From a checkpoint of a small mixture-of-experts model trained on Wikipedia: 4 picks a token.
Below are experts of layer 3 (counted from 0) of a mixture-of-experts language model. Rows are named router (the router's row for the expert), gate (a neuron's input weights, with its number), up (a neuron's input weights, with its number), down (a neuron's output weights, with its number) and show model dimensions 0-255. Each number is 50 + 10 x the weight over its row's rms, rounded and kept within 0 to 99.
After each expert's rows: "gets" lists some tokens that make up at least twice as much of what it gets as of all text; "comes before" lists some tokens at least twice as common just after its tokens as in all text. This comes from a sample of Wikipedia text that the model never trained on. Tokens count by the router's weight.

# expert 38
router:54 72 49 38 50 53 29 47 28 44 55 46 38 58 58 32 47 43 57 63 54 59 51 38 36 72 48 52 63 49 46 51 59 38 41 53 58 62 57 36 44 50 34 38 45 32 50 47 61 55 43 46 45 66 43 39 40 51 52 42 43 43 68 53 35 58 53 46 51 44 46 63 49 49 55 45 41 44 45 65 58 33 55 47 35 49 50 42 49 56 40 64 48 37 45 41 53 54 55 65 62 38 52 44 55 52 66 66 61 63 29 45 48 42 64 31 42 36 66 51 53 42 44 52 43 42 55 54 60 50 43 53 64 47 54 55 55 42 68 44 47 61 49 38 52 58 46 49 60 46 59 46 47 54 44 36 49 54 42 33 45 33 54 35 38 53 51 53 50 40 57 38 49 37 81 59 63 58 37 35 64 60 22 34 39 47 49 64 52 63 43 51 62 73 35 35 53 57 70 49 41 47 61 45 43 35 51 41 46 59 46 61 46 62 41 50 49 40 49 63 49 54 62 57 57 53 30 38 41 52 29 76 45 35 60 57 47 57 56 55 41 44 62 45 66 59 47 51 59 56 72 47 60 55 54 54
gate0:40 38 47 49 48 59 63 72 27 44 69 35 45 45 53 55 58 62 66 31 51 49 59 47 38 59 56 51 42 54 46 49 53 45 51 54 42 66 50 58 65 57 45 65 71 54 39 54 69 38 56 45 68 59 52 36 60 37 53 50 49 54 54 54 61 70 58 58 51 57 60 42 60 39 56 48 32 54 62 54 50 51 56 38 60 68 62 42 54 47 39 58 54 37 45 54 66 65 48 48 39 60 29 42 67 59 30 57 43 60 52 37 53 55 58 52 41 61 56 44 44 62 58 56 59 77 50 63 33 48 41 47 52 59 42 56 44 36 56 52 42 55 53 46 56 50 59 35 47 47 58 46 52 49 46 28 42 32 56 41 28 49 66 34 39 54 54 59 48 52 55 36 35 51 56 51 33 52 50 52 58 44 54 43 30 64 36 43 52 40 52 56 45 50 46 57 35 50 62 56 64 39 62 36 59 46 60 51 67 42 54 41 61 66 61 43 62 46 35 32 42 55 40 59 38 45 45 73 57 62 59 59 62 52 66 34 47 44 40 48 56 63 51 45 50 47 31 55 48 37 41 58 68 45 58 51
up0:56 43 39 50 43 53 55 41 58 42 39 64 40 57 59 48 65 45 39 56 51 44 47 59 45 28 58 61 49 57 66 30 51 50 47 64 34 38 41 56 42 45 53 48 61 48 56 57 44 65 42 59 48 33 55 42 37 47 37 68 63 66 47 42 37 27 41 53 52 41 52 68 36 28 39 51 37 41 43 53 52 60 29 58 41 51 51 47 56 55 48 49 53 58 50 47 29 38 44 56 55 27 53 41 46 36 68 51 54 41 50 50 41 53 49 47 44 36 45 38 53 33 50 45 51 39 56 39 48 49 58 57 37 50 50 45 43 59 51 32 50 54 38 51 52 57 47 41 55 53 37 52 49 43 51 74 54 59 48 45 55 25 45 43 68 55 52 35 37 51 52 68 64 46 60 28 57 44 42 56 49 55 53 46 33 45 28 53 52 53 33 54 55 40 45 58 41 58 59 53 42 42 46 45 62 61 67 52 59 48 60 65 38 32 43 56 59 50 62 60 64 44 62 52 50 81 38 33 42 42 63 55 35 74 34 43 45 52 43 36 66 44 54 38 38 61 61 61 56 56 31 52 38 54 53 47
down0:69 43 66 73 47 45 65 44 43 51 41 41 62 57 52 46 62 47 51 57 56 59 40 58 47 48 55 54 56 64 50 61 61 56 36 57 30 27 31 44 58 51 37 55 61 50 52 56 48 53 49 53 47 50 54 44 57 58 45 55 27 55 47 50 39 39 32 42 48 48 35 46 55 49 26 42 26 53 52 37 44 56 39 65 39 72 44 46 53 52 47 30 30 66 51 55 51 39 40 38 57 45 60 56 48 75 52 48 62 54 45 64 51 39 29 48 54 49 59 56 53 49 53 48 48 49 63 56 59 60 65 63 47 49 43 48 54 63 57 48 45 45 51 43 62 34 52 62 45 55 24 63 55 44 50 49 54 50 41 51 49 53 46 69 65 42 57 36 55 56 21 56 59 43 62 61 41 59 59 59 36 46 78 27 54 35 49 58 25 64 57 52 62 45 36 40 45 38 35 44 56 61 51 62 58 47 53 57 59 61 41 56 47 53 48 52 33 35 64 62 51 61 50 39 35 64 35 51 52 47 48 44 39 45 36 57 42 53 59 43 38 38 54 39 51 41 48 41 41 45 49 48 45 50 58 61
gets: ": ", "°", "′", "″", "N ", "by"
comes before: ": ", "\n", "N ", "°", "by", "′"

# expert 47
router:50 57 38 42 63 59 48 50 50 48 57 19 31 57 55 44 38 56 55 52 53 38 75 37 47 54 63 40 46 42 47 42 42 43 42 64 52 55 59 54 56 36 48 53 57 57 45 44 40 42 60 53 60 58 41 27 46 46 51 66 55 35 51 45 37 63 59 38 75 63 75 53 35 65 47 45 69 40 43 60 72 39 44 31 49 56 60 51 67 50 51 52 56 27 58 52 39 60 50 37 52 67 50 53 52 58 48 62 65 47 47 52 49 47 67 41 48 41 63 58 74 36 27 58 45 57 48 57 57 67 40 42 55 63 38 52 49 48 49 44 44 51 37 55 46 60 53 41 50 58 61 38 39 64 51 41 58 50 54 49 68 48 47 58 35 39 46 41 47 50 60 37 57 47 52 58 69 55 44 48 64 54 43 39 47 57 30 53 62 57 34 18 55 47 42 48 44 58 57 50 55 52 57 56 51 60 55 49 64 51 58 63 49 69 64 67 41 48 64 40 57 55 68 45 54 55 42 68 52 51 53 54 52 45 34 67 56 51 55 45 66 47 49 46 64 58 43 50 52 43 60 53 46 58 70 40
gate0:53 40 44 64 47 64 55 57 64 45 53 54 53 69 66 57 52 61 42 60 54 44 61 61 52 61 31 61 44 39 40 36 67 56 60 53 66 50 44 62 40 55 43 58 48 55 55 62 47 60 57 42 39 66 61 28 41 59 48 36 48 59 53 46 41 44 67 27 78 60 47 46 43 59 59 42 41 46 44 57 53 46 55 69 40 60 30 49 54 45 26 44 44 38 47 36 54 41 40 52 41 47 36 39 47 44 61 43 57 45 59 50 57 41 57 52 57 51 60 72 45 62 46 49 55 53 34 41 42 53 36 43 57 51 62 44 41 43 52 61 55 55 49 81 43 54 52 54 47 52 52 35 67 30 54 41 53 50 51 37 63 42 49 49 60 74 42 46 55 51 60 43 73 40 24 56 51 60 54 43 65 44 40 46 52 58 63 56 32 44 62 57 56 61 64 56 52 77 49 38 54 35 36 52 54 65 62 57 44 37 42 39 47 49 37 51 65 57 56 40 40 32 50 37 49 66 40 36 36 56 54 48 59 54 48 51 44 54 62 41 61 56 47 49 55 57 45 41 59 52 42 49 52 64 56 61
up0:70 57 46 59 39 48 35 46 54 55 44 48 37 39 50 47 47 38 51 54 70 63 50 42 64 40 59 42 42 52 55 52 44 66 48 46 49 34 56 55 34 49 38 56 41 38 39 51 57 68 55 72 46 48 43 39 46 66 67 34 65 54 61 36 42 60 64 26 51 47 47 43 49 43 52 51 52 63 46 55 50 60 42 75 51 52 44 41 52 52 76 53 59 55 58 47 61 52 41 67 58 61 44 53 54 49 39 50 42 49 69 55 57 32 53 50 57 57 63 41 56 49 39 44 49 42 80 27 52 45 45 71 50 45 61 50 58 28 42 26 46 43 42 47 43 44 44 43 56 63 45 47 45 48 45 41 59 35 70 53 48 47 54 53 60 52 49 56 59 50 57 51 56 43 52 49 70 58 53 43 49 49 64 51 69 45 67 34 66 60 38 63 57 50 42 37 43 42 52 47 59 41 41 48 66 53 44 56 48 45 58 46 46 51 28 64 59 48 59 47 43 56 19 52 42 55 52 66 51 37 56 57 53 52 69 57 61 53 40 46 47 56 29 42 52 42 49 61 40 56 46 27 50 27 38 49
down0:48 34 51 72 56 55 62 53 47 60 19 42 59 43 36 62 53 52 42 62 41 55 52 60 34 45 56 60 51 26 54 44 60 40 64 38 58 44 60 48 40 43 47 46 59 63 59 46 43 55 64 44 60 62 48 29 48 51 47 47 54 54 49 56 58 65 50 59 71 57 56 49 62 47 52 44 44 51 21 46 46 53 54 48 53 69 30 47 65 53 50 46 51 43 44 43 46 44 46 45 49 45 58 50 55 70 61 36 43 52 53 62 45 62 63 57 54 60 47 42 52 59 49 47 57 58 39 37 41 44 58 47 55 68 45 34 47 40 47 62 54 46 26 68 41 59 44 40 39 51 51 52 41 49 38 62 55 52 76 44 30 62 51 54 30 53 32 61 60 70 48 62 47 53 33 46 55 69 51 61 43 37 50 49 49 42 47 49 46 56 52 23 59 46 68 39 61 49 66 55 62 59 58 46 59 59 49 49 44 62 57 44 58 44 60 43 48 58 47 48 58 41 59 29 49 51 75 68 26 51 41 51 61 58 46 33 43 50 70 58 58 45 43 31 64 48 56 46 56 49 47 35 55 43 47 46
gets: " ", "0 ", "1 ", "2 ", "3 ", "5 "
comes before: "| ", "|", "; ", "(", "/ ", "m "

# expert 58
router:60 70 34 27 37 60 46 56 47 51 41 43 41 53 62 39 28 58 50 39 43 37 46 42 42 82 52 46 51 44 64 55 41 31 51 48 58 45 67 47 53 61 40 48 43 55 54 55 49 49 46 46 41 50 20 49 47 57 61 60 49 49 41 73 49 58 51 37 63 53 48 46 61 60 50 54 70 44 46 46 49 23 61 54 47 49 53 51 53 57 54 58 52 64 46 41 49 55 76 37 52 40 41 53 59 62 37 41 55 28 41 48 50 55 47 56 33 45 57 40 48 42 47 57 48 27 54 47 68 56 40 44 56 50 56 45 52 56 39 46 48 51 52 34 35 51 55 61 53 34 54 39 40 47 70 39 44 29 30 35 46 49 52 46 55 56 41 50 45 46 48 24 51 33 56 56 69 59 53 45 49 48 42 30 63 62 42 32 53 75 41 57 56 49 49 32 61 39 48 49 38 51 60 37 56 69 44 33 61 45 56 63 59 41 52 47 40 62 49 57 44 42 52 44 52 53 49 44 43 47 63 75 53 34 47 66 49 50 62 52 54 45 48 50 56 42 37 34 61 47 64 52 53 50 47 49
gate2:48 54 50 50 58 50 59 60 46 41 60 54 42 35 39 53 53 49 48 40 61 37 25 46 61 75 38 71 55 56 35 35 46 67 49 46 55 57 52 49 42 42 56 58 46 55 55 67 52 52 50 61 52 47 30 42 51 43 51 43 74 52 52 47 52 43 27 47 40 60 35 48 33 36 74 40 34 22 67 60 52 40 67 62 48 43 46 59 52 53 58 49 54 68 52 55 51 46 48 60 46 42 51 42 52 60 57 39 57 45 44 58 61 44 71 44 60 44 55 63 75 54 54 42 39 43 66 47 52 52 46 59 47 45 43 54 37 61 45 45 44 53 58 59 41 57 53 50 58 42 44 53 59 40 39 41 44 50 54 47 50 55 54 51 63 71 43 38 59 36 49 49 48 50 49 63 42 35 64 53 50 82 44 59 54 57 48 72 62 38 53 47 53 48 46 49 49 47 40 44 47 64 43 52 33 61 56 74 56 52 73 46 53 40 35 44 59 54 62 34 53 44 38 30 72 47 50 66 40 55 47 55 37 60 60 49 33 39 41 54 54 45 51 53 62 52 46 64 68 51 50 42 66 55 37 49
up2:50 55 50 77 49 47 72 36 44 41 31 53 36 45 50 53 42 45 47 50 55 39 35 60 54 50 56 39 64 23 39 44 30 48 37 52 34 39 35 70 55 43 55 35 34 49 72 72 48 49 41 50 42 68 51 39 56 51 86 60 59 56 48 67 53 42 39 46 50 51 21 40 50 60 52 61 50 50 60 47 60 58 60 47 64 55 38 48 38 43 58 40 55 45 28 53 47 40 57 53 52 58 41 51 43 52 45 54 42 54 52 35 71 52 53 52 47 44 55 41 53 58 55 61 52 49 45 51 52 58 59 62 63 60 61 46 41 51 51 58 44 32 46 34 44 50 33 39 52 58 45 55 53 44 42 52 47 48 50 59 46 37 42 58 32 49 59 58 55 43 60 61 53 45 40 31 49 58 50 59 46 57 72 51 53 50 42 38 52 58 62 34 65 52 42 62 52 47 52 49 65 53 66 44 42 46 66 32 47 56 59 59 48 46 52 71 49 46 53 28 53 30 45 40 72 48 52 50 38 55 58 42 53 56 39 59 74 43 41 65 51 51 57 66 47 66 53 46 52 47 45 51 64 50 59 42
down2:56 59 43 37 38 59 34 44 36 57 42 57 42 58 50 36 45 39 61 49 63 45 42 67 53 56 57 57 37 42 38 35 51 44 49 74 43 62 49 39 36 32 36 44 46 52 73 58 50 48 52 35 43 57 40 64 46 29 43 54 46 58 43 58 70 39 53 38 50 49 71 37 44 71 45 57 32 50 56 41 48 43 48 59 61 66 45 40 52 35 40 38 63 49 62 42 44 64 59 67 55 53 48 39 39 45 56 42 27 53 25 66 52 53 60 45 60 48 35 59 52 52 56 50 27 52 56 35 57 47 51 45 35 54 55 51 51 48 50 53 58 56 58 76 51 58 53 37 45 48 59 65 35 59 49 58 46 35 49 57 57 38 47 47 25 52 56 48 50 63 59 48 65 45 52 51 57 67 65 43 42 52 58 55 55 33 58 33 56 54 42 45 59 46 60 46 49 52 46 50 56 43 51 59 47 51 57 47 46 64 58 49 46 61 60 36 66 56 43 54 32 57 44 40 54 35 49 54 44 48 56 58 67 45 40 62 50 42 47 48 36 44 60 46 60 54 29 45 38 49 58 78 35 75 50 56
gets: "| ", "; ", "|", "—; ", "% ", "-; "
comes before: " ", "0 ", "1", "0", "— ", "2"

# expert 63
router:53 45 35 43 49 60 53 60 42 46 52 39 50 49 50 59 54 61 56 66 58 46 70 56 45 62 64 50 61 47 43 39 51 40 46 62 65 40 52 58 29 52 37 53 50 50 51 64 43 43 59 52 53 59 48 60 48 24 65 52 39 38 50 62 43 57 51 34 63 35 61 42 44 52 59 60 57 49 54 55 65 28 39 29 37 52 55 50 62 64 40 59 58 44 46 51 34 47 56 61 52 36 56 55 54 46 54 61 69 39 37 42 51 45 65 38 48 59 46 43 64 43 35 49 50 62 56 39 52 59 29 37 64 55 63 48 60 47 47 22 45 54 54 39 43 51 47 63 53 47 59 42 38 53 51 43 35 59 38 34 63 39 43 49 41 50 38 44 44 50 54 38 47 25 57 53 66 52 33 34 58 61 31 36 51 64 43 40 50 59 55 53 42 70 54 44 54 52 66 36 37 48 30 60 39 51 55 58 39 55 54 74 67 56 54 51 54 49 50 52 57 28 48 72 55 49 55 52 44 48 38 74 42 50 57 61 64 54 51 63 44 39 39 71 50 50 35 51 44 41 47 40 48 59 43 38
gate0:47 65 43 62 25 54 43 45 43 18 43 37 47 56 45 38 68 54 48 65 52 53 45 25 50 71 62 53 43 36 49 55 45 64 45 40 51 54 29 30 46 52 41 59 22 53 53 43 53 50 57 35 40 49 30 47 37 51 32 50 28 49 60 60 64 57 54 52 49 54 45 67 40 56 50 60 49 44 52 56 58 63 50 48 60 48 39 70 40 49 68 52 50 55 70 45 55 46 63 51 62 46 63 44 45 32 49 61 58 42 37 48 55 69 43 40 44 44 47 67 54 50 57 52 53 56 51 58 52 50 28 46 57 61 51 51 46 54 56 37 36 53 45 32 49 53 39 60 66 44 45 39 46 60 19 52 42 58 63 43 44 60 55 54 42 41 52 42 45 57 35 44 45 65 52 49 52 54 52 48 57 59 47 52 41 50 74 44 49 54 41 44 58 53 61 48 51 57 49 43 55 55 37 48 32 65 61 51 44 47 53 41 41 55 62 61 37 48 54 79 58 61 50 73 47 45 45 49 51 53 62 56 53 37 42 37 63 64 59 48 27 42 39 49 52 51 69 39 46 39 44 57 47 47 44 45
up0:39 67 36 62 53 40 55 49 37 45 47 67 55 53 42 40 62 37 54 48 58 43 44 32 66 62 44 49 46 72 42 42 38 20 65 60 55 53 57 42 62 31 66 49 53 53 58 49 49 62 56 70 41 46 52 42 54 70 41 46 39 39 64 43 48 54 38 54 33 50 47 38 47 25 59 48 46 52 32 50 50 59 63 38 60 50 62 60 45 52 49 52 42 65 42 59 42 40 54 53 46 51 55 38 58 34 37 52 50 51 38 32 45 51 49 36 57 53 54 56 52 46 56 48 63 35 71 43 53 51 47 57 46 49 44 47 47 49 50 41 35 62 64 60 32 44 53 55 66 63 43 61 60 32 42 63 43 44 68 52 67 53 45 67 61 62 39 50 47 60 49 63 29 53 56 55 52 54 61 66 60 54 42 59 41 40 55 37 34 72 56 65 54 39 42 52 64 51 58 52 66 54 44 54 55 57 48 47 28 50 38 52 43 52 56 46 40 51 50 51 53 57 70 56 38 61 50 52 66 59 63 42 70 43 68 61 56 53 52 48 70 58 47 50 40 47 52 63 50 39 30 51 60 67 54 50
down0:59 58 39 50 49 66 60 36 44 58 62 39 53 51 32 41 73 57 47 39 71 50 45 46 42 44 58 57 45 54 55 48 51 48 55 42 49 46 58 45 34 62 21 37 62 45 63 50 54 56 50 55 48 50 50 48 68 52 25 40 60 52 60 39 51 48 43 49 44 70 41 41 55 58 44 55 52 65 48 51 54 54 43 39 51 48 63 56 42 72 49 36 60 34 40 47 38 41 33 37 44 66 42 50 39 48 70 29 50 40 46 50 40 49 43 41 46 59 49 46 37 50 76 44 55 51 41 66 38 54 58 35 43 66 48 34 55 60 57 56 42 38 54 56 36 52 35 38 44 81 43 53 53 43 30 44 54 64 43 60 50 55 50 36 45 60 38 54 42 54 42 46 60 52 35 42 50 43 65 50 63 50 45 59 35 70 66 45 38 68 64 40 40 57 39 35 48 50 60 42 59 38 43 50 45 58 54 55 56 46 50 55 57 32 54 42 54 66 47 56 64 39 63 52 43 57 50 36 56 57 57 30 61 68 43 75 54 47 60 43 37 53 52 47 47 54 60 64 44 47 48 61 46 53 55 36
gets: "1", "2", "3", "0", "4", "6"
comes before: ".", "–", ",", ", ", ") ", "°"

# expert 5
router:57 70 40 39 44 55 55 53 39 54 49 27 47 66 43 45 42 58 44 47 58 42 63 23 40 51 57 40 55 42 36 60 36 55 44 63 45 50 83 50 50 62 22 49 50 56 48 56 49 57 39 45 62 53 48 52 58 62 71 60 38 32 45 51 31 62 56 34 53 50 49 50 51 53 47 47 57 47 53 51 62 28 48 49 31 51 53 36 52 46 52 62 53 27 56 52 27 63 52 67 49 55 55 61 45 54 45 54 64 41 59 46 28 59 71 47 56 41 59 44 52 32 49 54 50 44 57 48 56 70 45 53 44 49 67 46 50 63 52 48 53 61 61 52 36 54 55 58 54 66 45 44 57 54 52 32 59 36 50 40 55 33 46 19 47 50 37 44 67 36 38 31 49 34 69 49 52 47 47 50 49 62 50 46 44 51 41 51 42 62 46 52 70 69 58 54 64 41 55 49 49 46 60 54 56 57 43 57 43 57 63 68 56 58 46 59 36 52 54 52 50 47 43 64 63 46 44 61 47 43 43 62 36 42 39 48 59 55 54 57 36 47 48 68 56 50 38 43 60 59 50 45 33 50 63 59
gate0:57 66 64 48 52 46 53 46 34 52 47 73 68 64 69 53 31 65 47 38 42 47 55 46 50 51 37 68 46 61 35 62 62 61 66 46 76 37 47 26 49 56 49 73 57 57 55 46 61 62 52 40 43 53 52 54 54 37 34 50 51 48 43 46 58 59 41 41 50 58 53 59 38 43 50 57 55 57 53 49 43 42 53 41 46 45 71 45 51 53 33 47 53 60 54 51 57 50 40 65 45 58 56 50 45 38 55 51 35 50 45 50 38 35 61 53 50 65 52 53 43 38 33 49 59 44 69 52 33 52 48 40 49 43 56 50 61 42 53 50 55 69 64 53 45 44 42 60 43 63 60 47 56 29 56 61 65 68 27 42 52 45 53 46 47 56 56 56 44 61 47 52 49 50 69 42 56 44 52 47 68 63 40 38 52 51 74 36 67 72 44 50 46 52 70 44 44 53 58 66 51 57 64 58 42 59 55 76 58 58 38 45 45 56 50 54 43 57 39 42 52 50 53 44 33 74 61 60 57 47 50 48 52 54 61 71 54 53 43 38 38 61 59 44 37 52 57 57 53 67 43 35 49 68 68 57
up0:37 39 47 75 54 47 40 39 55 45 59 39 24 54 38 33 71 52 33 65 43 56 30 47 47 55 54 50 62 50 49 61 63 33 44 47 52 60 62 51 43 50 67 48 51 38 48 36 59 40 50 63 43 59 40 62 53 51 55 60 43 38 54 44 55 48 40 64 35 42 45 49 58 50 56 61 35 41 42 55 52 55 50 38 53 55 56 37 47 61 63 49 49 57 54 47 37 50 54 43 56 38 51 34 50 59 61 57 55 47 27 43 43 56 30 63 58 34 62 61 50 59 69 64 42 57 44 55 51 31 62 41 41 64 50 54 44 51 36 22 48 50 40 52 56 45 43 41 48 31 41 41 36 48 57 42 39 39 59 45 33 57 55 62 58 54 66 41 55 45 66 61 58 49 46 44 66 61 57 44 46 35 53 64 51 41 43 62 55 45 22 45 50 59 36 43 32 38 37 47 47 53 49 47 55 56 41 45 56 44 38 34 53 44 39 46 46 55 49 76 51 47 55 57 49 53 39 23 63 50 60 34 47 39 53 44 51 59 61 65 57 53 43 47 64 39 50 50 42 47 59 52 49 35 26 33
down0:49 56 43 49 49 44 49 34 62 68 59 55 48 53 37 47 73 59 60 36 58 28 58 48 44 57 52 40 46 49 52 61 50 53 46 51 44 53 62 53 50 47 41 57 66 54 49 38 43 45 52 49 42 52 40 36 46 56 26 71 52 54 26 45 36 65 33 50 56 59 58 51 34 63 60 62 53 52 53 38 49 41 54 57 48 60 49 39 53 40 40 47 53 51 64 62 48 50 45 48 54 42 37 51 44 48 69 74 64 56 35 36 47 33 63 62 58 54 50 58 60 31 51 55 65 42 35 53 63 38 40 41 40 58 43 38 65 49 41 32 56 78 42 55 42 48 48 64 61 59 49 29 58 41 51 44 60 60 55 48 58 37 52 45 68 42 50 31 46 60 44 71 58 55 51 57 62 49 57 58 44 58 30 60 39 31 49 56 40 69 60 54 58 59 64 61 60 42 53 46 44 54 59 58 36 44 43 57 59 43 71 47 38 66 47 46 50 49 47 47 53 50 47 54 49 52 65 49 49 42 49 60 62 61 39 41 64 46 65 50 51 49 43 53 47 21 63 59 54 58 66 51 54 52 54 80
gets: "of ", "for ", "to ", "in ", "with ", "that "
comes before: "the ", "a ", "his ", "their ", "its ", "this "

# expert 19
router:57 58 37 25 53 53 45 43 25 53 41 29 40 45 45 54 42 64 52 65 43 56 60 30 43 65 46 46 62 43 53 53 64 59 43 56 62 40 66 50 46 51 54 55 48 58 53 39 44 47 54 40 49 37 56 44 79 49 44 55 33 40 43 51 24 53 40 33 59 58 43 52 48 53 55 51 69 38 54 56 60 28 50 54 57 56 62 40 50 43 37 58 51 47 61 55 42 61 55 62 44 44 44 51 64 54 43 52 58 52 48 51 42 42 74 40 60 35 58 49 53 48 53 68 62 40 62 53 48 67 32 47 56 53 55 50 49 49 56 25 49 51 53 59 45 67 58 51 66 53 47 44 37 41 57 33 52 46 34 41 59 46 51 43 32 67 60 36 47 38 59 40 60 37 57 51 58 63 39 49 47 59 60 21 44 47 60 40 52 62 38 46 76 62 57 38 45 60 50 54 54 43 55 49 51 43 50 66 59 38 46 54 72 62 60 68 48 47 61 37 52 59 45 51 58 63 39 51 48 50 57 66 55 46 51 69 50 60 52 43 47 55 40 65 51 64 35 58 66 47 55 58 64 56 42 39
gate2:41 48 50 45 42 44 67 44 48 53 41 56 39 37 57 28 47 57 70 38 54 52 48 46 69 57 59 59 51 45 44 41 53 72 47 70 35 43 44 54 51 39 38 55 44 48 45 55 56 46 51 40 56 41 54 46 52 49 37 37 43 35 40 55 46 51 63 32 61 31 57 51 41 49 44 71 40 39 45 47 40 45 49 54 46 39 33 42 60 46 43 53 46 59 46 52 49 61 53 57 67 55 43 44 28 62 36 48 50 41 49 42 48 52 64 39 45 80 43 51 45 52 57 42 55 40 44 42 49 65 43 49 62 53 67 60 60 69 58 40 49 23 73 62 44 44 54 57 33 45 61 61 47 53 39 37 58 51 55 46 30 43 37 48 52 40 52 46 43 42 29 57 65 59 39 44 75 44 63 51 48 49 55 58 43 46 51 55 55 70 68 49 26 49 45 46 51 44 32 45 50 62 67 50 43 51 46 41 46 62 57 61 54 47 56 70 60 62 52 29 51 61 34 42 55 34 54 43 38 52 57 67 46 54 60 59 54 70 38 69 46 40 48 64 58 43 65 58 44 66 59 56 44 55 49 43
up2:59 52 37 30 31 55 43 46 46 56 50 34 69 26 50 58 40 31 53 60 32 46 31 49 56 45 56 63 45 41 54 46 53 53 64 50 41 21 51 54 45 58 52 48 41 57 56 50 57 52 51 36 52 48 44 58 65 40 41 62 46 56 49 64 52 55 58 50 54 42 80 52 72 55 67 58 39 39 60 63 54 41 44 57 54 37 49 55 66 50 38 26 56 71 58 56 56 33 66 56 45 70 65 47 60 48 54 57 43 40 45 55 44 54 66 61 58 46 48 40 43 45 40 59 47 63 42 53 51 36 53 45 63 43 57 50 64 54 52 75 63 60 49 67 65 38 45 41 53 58 47 55 43 59 43 48 53 52 62 64 54 52 58 38 38 51 43 62 31 55 68 49 31 59 45 38 58 50 48 38 50 40 80 51 39 34 51 46 62 57 53 50 36 55 63 34 59 42 59 47 45 49 53 38 37 52 54 54 50 54 55 57 61 50 50 71 49 46 53 59 48 53 45 64 70 57 49 56 54 55 51 37 29 51 60 45 63 54 41 42 66 60 42 48 37 47 54 40 57 45 37 40 42 42 54 39
down2:37 39 42 40 56 54 50 31 48 55 44 54 50 44 39 53 52 69 56 45 51 37 55 49 54 47 66 46 61 41 45 44 58 54 39 47 54 47 51 67 45 61 47 50 41 73 48 29 73 55 52 39 37 36 51 52 61 67 54 65 54 46 51 19 49 49 38 52 40 45 47 65 48 42 53 63 35 36 51 61 43 53 53 57 52 55 38 44 49 35 39 55 44 28 54 49 49 54 42 48 34 57 55 49 66 49 46 61 63 41 36 61 37 44 74 44 39 51 45 44 65 31 33 65 15 45 49 61 51 43 69 45 62 58 50 67 44 59 62 39 52 41 55 55 64 53 55 54 52 52 55 55 43 59 50 63 38 41 45 43 49 59 56 58 59 54 63 60 46 26 63 41 65 40 56 48 48 51 53 38 51 53 46 36 41 44 45 57 47 52 53 36 57 25 58 52 48 58 55 63 59 42 54 44 50 30 67 43 53 53 41 48 49 27 41 52 62 57 50 42 49 59 25 49 35 39 42 43 36 47 44 65 38 53 44 51 54 52 41 51 47 51 55 45 18 42 44 42 33 57 55 57 55 49 53 58
gets: "with ", "|", "of ", "% ", ",", "other "
comes before: "\n", "of ", "the ", "|", "a ", "years "